Below are experts of layer 3 (counted from 0) of a mixture-of-experts language model. Rows are named up (a neuron's input weights, with its number) and show model dimensions 0-191. Each number is 500 + 25 x the weight over its row's rms, rounded and kept within 0 to 999. Numbers have three digits each.
Before each expert's rows: a language model's description of what the expert responds to; "comes after" lists some tokens at least twice as common just before its tokens as in all text. This comes from a sample of Wikipedia text that the model never trained on. Tokens count by the router's weight.

# expert 17
Description: Day numbers, years, week numbers, months and country or city names in dates and tables, such as Week 14, 2010, England.
comes after: ",", " in", " the", "–", " New", " November"
up8:512496466478523477467539518461537504527504494518528473500524444540508490527514503502510524544513508494472506504512510510500505527520456510487495491517537478488505515521508481502456548487482504509470480481534514498499514509475469528506501465475482492502485506502500524536453489511504525514442505508508507441476522533477504471460556504521473519524543513564525528488473451506511485477537546494501481533500488504503487495503496490490488468505450505475475536427486541471532488552489511452518507486520500464526522465527492507510510505496461476495514521522543504474497458509529446522
up9:475510526514525513510532487506519493488518515513511493544481466520549464460526499528539501498537462506517507469502479508463512472508525516530472495499482483522506519531540501463506484524521483472451486515453515482477468529544488518484515474542514486438504494506506525447445504501531489529502530555490504516484500494485506473515524500496537506524506465509454482487504453528444490542531520518545501491523541475529550479478493476506475485472546476500501491452526555460454499484528509504534470485514521511506500500523485512505505498498484546510502497493508477538476490508456498529
up10:474545471490482485483470529500466483530502477499548455492456459427474501505479499477473512496508450516501502465502505524471499554514495479496517505506554477486538474523483497547464457517537522539452501527468516467518541523465491481522467501539528477483510489499469505510460481521482475526509532522537511488546501460522491462537502528498486492487477535499508497484493511509495487523505503462498519502464461556487478526512522481490512520503507488487447505502546524466511455516492492500515450535542475492511489471463483543483512488482479490516489485508502480502483524474480501504
up11:520503506482543512453440521482497523500504511492547481488514462499500482492450503509506484509484537514469500499491566513516509446510471504494472529509493519519495474498524494548490539511498499467484504506537510484456529477482518457525459539533453527525524480483512480504481518451471485485501448488500494536501506506447546501515522496539549488462469472490519520527523497487512488520522522504494504514501499501489476497495496421526516527505517455486496470494496499532478478531515499481449493469489500559515505528469499512502524477503422483502466538511523505517498487493491462499
up12:482490486460453498488521497516494481494472502524492484461483465520494463525514520516543519522528551503522505475508509508476462523472507517509477494479543467464516532521516491490492459524479483476477493532483494499509494476471471507508471529514515514537504543468472491505466434476477519473492508517523571518498530434498538503507470480499503497480490516531484511489508491498481496529535496507528525520463490478521490469497516505552502545527544485527504456471477496503463519534448510498474472525488465538491502484480487460490492490515480531493564535515541466493514478522448523500

# expert 2
Description: Pronouns such as it, him, they and everyday nouns after articles, especially time in "at the time", plus idea, way, story.
comes after: " the", " The", " a", " his", "The", " t"
up1:471501488513550514569502499501514539468475481471543495492514517493511561467488524508480490502467545467509526520487479426499531467545517477484486501455474491478469521517481527517481511497529531488460499479523520467460483480461494481466485519475507505514495500521496481477512510478503525457520496474505500470509452541487504512508520509510498470480485504532507489513547484491499524524487508487493518541541532495513491534472483459514519487492490490467511503498518508474481520534482498486518467514574540515479556495510491471506520483438495477487461542500494513542491441500483514504
up2:530514482535477495535555465517464518522516506506477525509475531498475514526473489527519511477473484490519467480513516496512537500535481516492540470492513527521492485501500529539502520470513513527523494551501492489513454496532478513518465498528511528492490489497483510475506523451515473505479548508497535512530497493539524502493543489474479519546502503517544475479482508485475522532510477531513489497526456483460503510508513493476524577493523502563513536511482551497470509492493502498452515439510520499515490493517504488538506508484480459517545516510513483520485554502555440547
up3:499498541471515492540491507467514511472503468511521470545474479481548514527501543514515504561509499565496519502506525511527452487522477487509535500479475485450496452468500520473511501528454493479476483472489473492491447501526473523542490518480486502508531520456517497487472501481483487450457492500522471516548476508521486493511502529519512453474495506523512463470488466486503498496510517486508494486484539490495511487482509457513530452457515493476476473490470511549484523511483516519576491494518485489505472531485493505504462497511510474570482505475487486543489516469472464521
up4:525491508519504512480489526476497524493494530507492446520480466509525479520448467496484510531484529544478547515492486479485538483506486484542479550520538551483491555463478504528469479493541480486524456467497515514512471493465493527511517455475468493484514476463506490532516466508531476475491463508497480476462518498487515506478541507506481480473471445478518483488524504521514503507481499500478479542471511443486499472501514523543502474506536486508529505466474509475474437508512505488484518503516499499452504540510511477503523479484507493492537532470462534503570542498532482500
up5:494527511517511487491462506499483484489517492528533478529550520511510520473497477497497510526536509513496520534513498523439471495505531502457482474492530472512525479517561523510513482511498493455489488532503500484492488465512525532478507551520492513535479464509483528505494526469517488530482479511503527488504499533535524515467544447501487480464494496561457491536490460531512496484460526527452516486469464491521513477476522500507517469513498539446499441454545492511478493534549449512503472496544521551527489500486500498539496495476487507487480485528493488500550533512517496477

# expert 11
Description: Forms of be and have, also, not, and adverbs or participles right after was or is, such as later, generally, declared.
comes after: " was", " is", " were", " he", " and", " are"
up1:522516492499526481515521456470505498494493512488493516532454483481500490512497504503546531469551521493533503489506500511521559511516521498469484502510504503526549492535501479490489488481538494518521508512562475512563497498535476500495530503486520471529524525427478512473499481504495467467497460456488555535480481497443461504535480498524502492508504489528494483501490509528499528517464510511452522492433533489534504490493494519460474539501447512473463519532521481513510476518475533474541484509429481492523511507502499533486519490524522517461498488474500457509490503456497482494
up2:441503528475487541500499447501482529490517490498474503488466459500489480504482503505498491489499471528517467492499470507504468504503494460486473510535513543530496486514500517451471534479513518506543490476488522514506521517533544514499495461478532479483515501498531513463479501513522502508504517499524545523472473499479509465444540465508515449523459529474491536441482493492475483553480486519484535479471545486486534492495528496475471485543502431466476512547532491530499501483501506484479481452520525478485527502518469482507461517525472497477506532480513543504546526541486487483
up3:506508550485502499529479517496487513500475511483483477492492525487465502546517490448531466529469493517513494536497522488492510467507508509449478542520505526563498475478515512514476498492500535521539485542487485483509503503511465433504480501499528493512495520469526480505492514453499452524506508529518516469516507494510506480469543516526497506549527524516514507504555453488486491478455441497468515543479469534537494517492479528483539486512520471483477490495536524498458511558509474540508535482490478504499564533495510480500508538522521479472501469481530449503455491502479481514
up4:501475491496483509499480497501535512530528484498515478483465486498464494450486530526493489512513507479459539503509546532490493509481574512540505511477502484513460559509489534506491475512498520469542520516477495481467499493504524456486489518505498511513554486517516476470530470462480498471486485511498502553505493479523557473494526487442513488493438516498497480500489486483467521522505535448482520509478493499488530483486457530514518529455477515521487532512491526458528482514508503479460482511435489471506559502509523472517483494448504507490500507465524515447521478452474482502
up5:470530499511496505501524509506498542498464509520470507487481501446497474543514480516492546448526513490519499499484487498497524506471496522552487557558528514520488485453511505555472502476500503510537505468510515493493497445497527508529554497498491512495518482519479505484488514473537523507456505507473511512481525506482499470467502524541501506514488517494484518533523478489498528520508464511483478472472491491475502495512524520505528505493457485542488505522515501465486487514502486458522509495563501474555503543470517509477503510500529487503519452593498576519456521482467524471

# expert 12
Description: Determiners before a noun: the, a, his, its, their, this, other, often after a preposition as in "from its creation".
comes after: " of", " in", "'", " to", " on", " with"
up1:498508516560505504527504496473500480499502450536499485530527533509516469510514476540479510532508531517520509500531488561512498502526462475514520483484542533531477473510546492462507495481528474507527557490539498505542478483532508555539484517484476494467530489489473456500512544524504474466509522505532490522489482500539517535454510541538454505476548497477493497527469495501488504532507524497485467495480510519517478489472484528507508461471508496451525505514476471493524475508511537530500459505523507504473454533512473543507464511519487525489493466511459479480498475535515485455
up2:454530502455522485531531492503526460525504493518471453515508537517452526485545514500536516472458476525505492506477526494508469542513531509468520502489514500488489506461554498496500535554496487527513507467521476528528445483471501487498508513513445494519465479466474485487523479490518462497499490470559516513490480542480532500509531509455521471487504506477522476474517485539516506495517454551454493497493506487518486507538509490492467494521508503509489514537491490579502519496471480553492474455487473505541527503515512514543499505459497503518520540519470519481512477511513491508
up3:491517537480463486547503441479459570449522488497519492525526514497525519482506519464503463489525475490517509516522515519546511521495476548522495499541528510510501525489513499533472494487484466499515489474528531563470501474486515515489510443520481512498447533470515495484466424475463508461489547527510491494502501511511484458511533472560510496464486499511479505521528487503511485525522502487485463516505490521475546531508508544488481501479484503504466484457514478498490469541539521490513493499525533489533487482480508492527465534512509519484516493495491512508476469452500505463
up4:469478528514478498493502547510509469502504521494498481513519518498525501483473526515548518488519461493490472518468540476546515491500535512500473463511478509498501518536484513526510493488568544550479489492466498503544500480505566465483496494534500490471509493439509467480471536453546489534482484504518507504504549492548500468488495522512453508510471488487479505504495490464488504503477522505504535522457512557431497503510519480524500505458512493484527515494509555513494534579516516511479489505481514484522498510489522459457508511509481504456500497482461514520508488534479534521
up5:502466504514497522483482493523475523515531522479459450473483544515495500515462509501504479493512476503499492438547487490516506489494528491471518456518519519503476512535516522520521508446542510497474502527492465484541475489510504474510522471513500507504477481525498537462495479492526507514566525503533485432520556464557561496498490501509489516511530485460523522521480489509461496496483521521483490484533502504480511459500520465516483477516486531480516501569496487499475498502510463512572521486501545514558477490482474484508539508486492509470517482528512486469525521528464477501

# expert 15
Description: Numbers opening numbered lists or track listings, sentence-initial words such as In and During, and first capital letters of words.
comes after: " (", " |", "|", "\n\n", " \"", "-"
up7:464529502471447518521477481514505504495530550492489522521481477535515499508485512496522535497506514487526465526484507490514535489560461463436490501489480447501516468467525488484476461452523497475479475513512476513478487507498506498507480540538494514558511491525523457548495479478505486488490462473479482504494467530510510479519518550471488490449510494531466504454496487498502521488504486553526465502497500449444515488477475514535501471516537523497519483478484473518503447500486465481506460507534491489527533506480502511489468469534513498503468481566481512493534484473494496494
up8:522503516501474485506522488507474504495495515509482491477547481497488537490502496526489473525475542505499486485537536483501507505538541499501503523507493522536520504483541513522522471510449474490521460493491515485491463513510470465495520521457476494523495499522524504471598471489522502556553501543501502450526525514510489494520490523525500549503474481494491488484505480477485542478541514454526511532470497532490445559566510488484560530485504520517544547529499473517482515521471494505509505498491507506463542491477463458501546512514526503486490491520494488491508498509525482525
up9:487499470538479500499532521532503488478486488516454504472500519520520482499466484531494445484530517510515482486511529528527502512509471503495535505490496468564499512518483495506484496480514513527517510499493569495492550495534455520496512516538511545530468481510513471489531523498528480528516496494535434477537511551509487533510498462486528461463492476460527450463471497531471498440503499516499503531489473535467487491460500490481539520455493535516494507497450481510489500532519468440467542511527486519539492512488483485496483500488494507510531482502485487496491479498498431501
up10:531545524484497518496534494537475499529486488515509531499478476461475499535473522538506528503498512512471453527540491509549489486515511504511540497522483519515516483495485546475504466511488473507529505528496515530471480516480488496461520549509479516504510536525517491528471487506531526428492520489454498518516514522471472547502495467466503488504557514445468485466506477495484486497504489557519488489475534533502508487500482461488527484544526520495552497527528456531493546498471470472532487476516537490532549493508519494480514478481473470471506494480493475460484519455504473527
up11:455467504462499457521461490450555485534525475509492495514513518507489479457482466471441502505465520488446502512509480519481484489510556491483479460545535498509527518518489469497529499518507521529484516462523504507468497430532475487508493541519481512453443501489492490516500486514485477522499504473523491507503528518499497497472523483486475481519540508529459465517521473452548494472521487496509481499464508488490498477495517522539537532471475491550535485498512530517490521561463512479522487456506527514494465471510472543479518520516519509510498491486507497496519525467513467493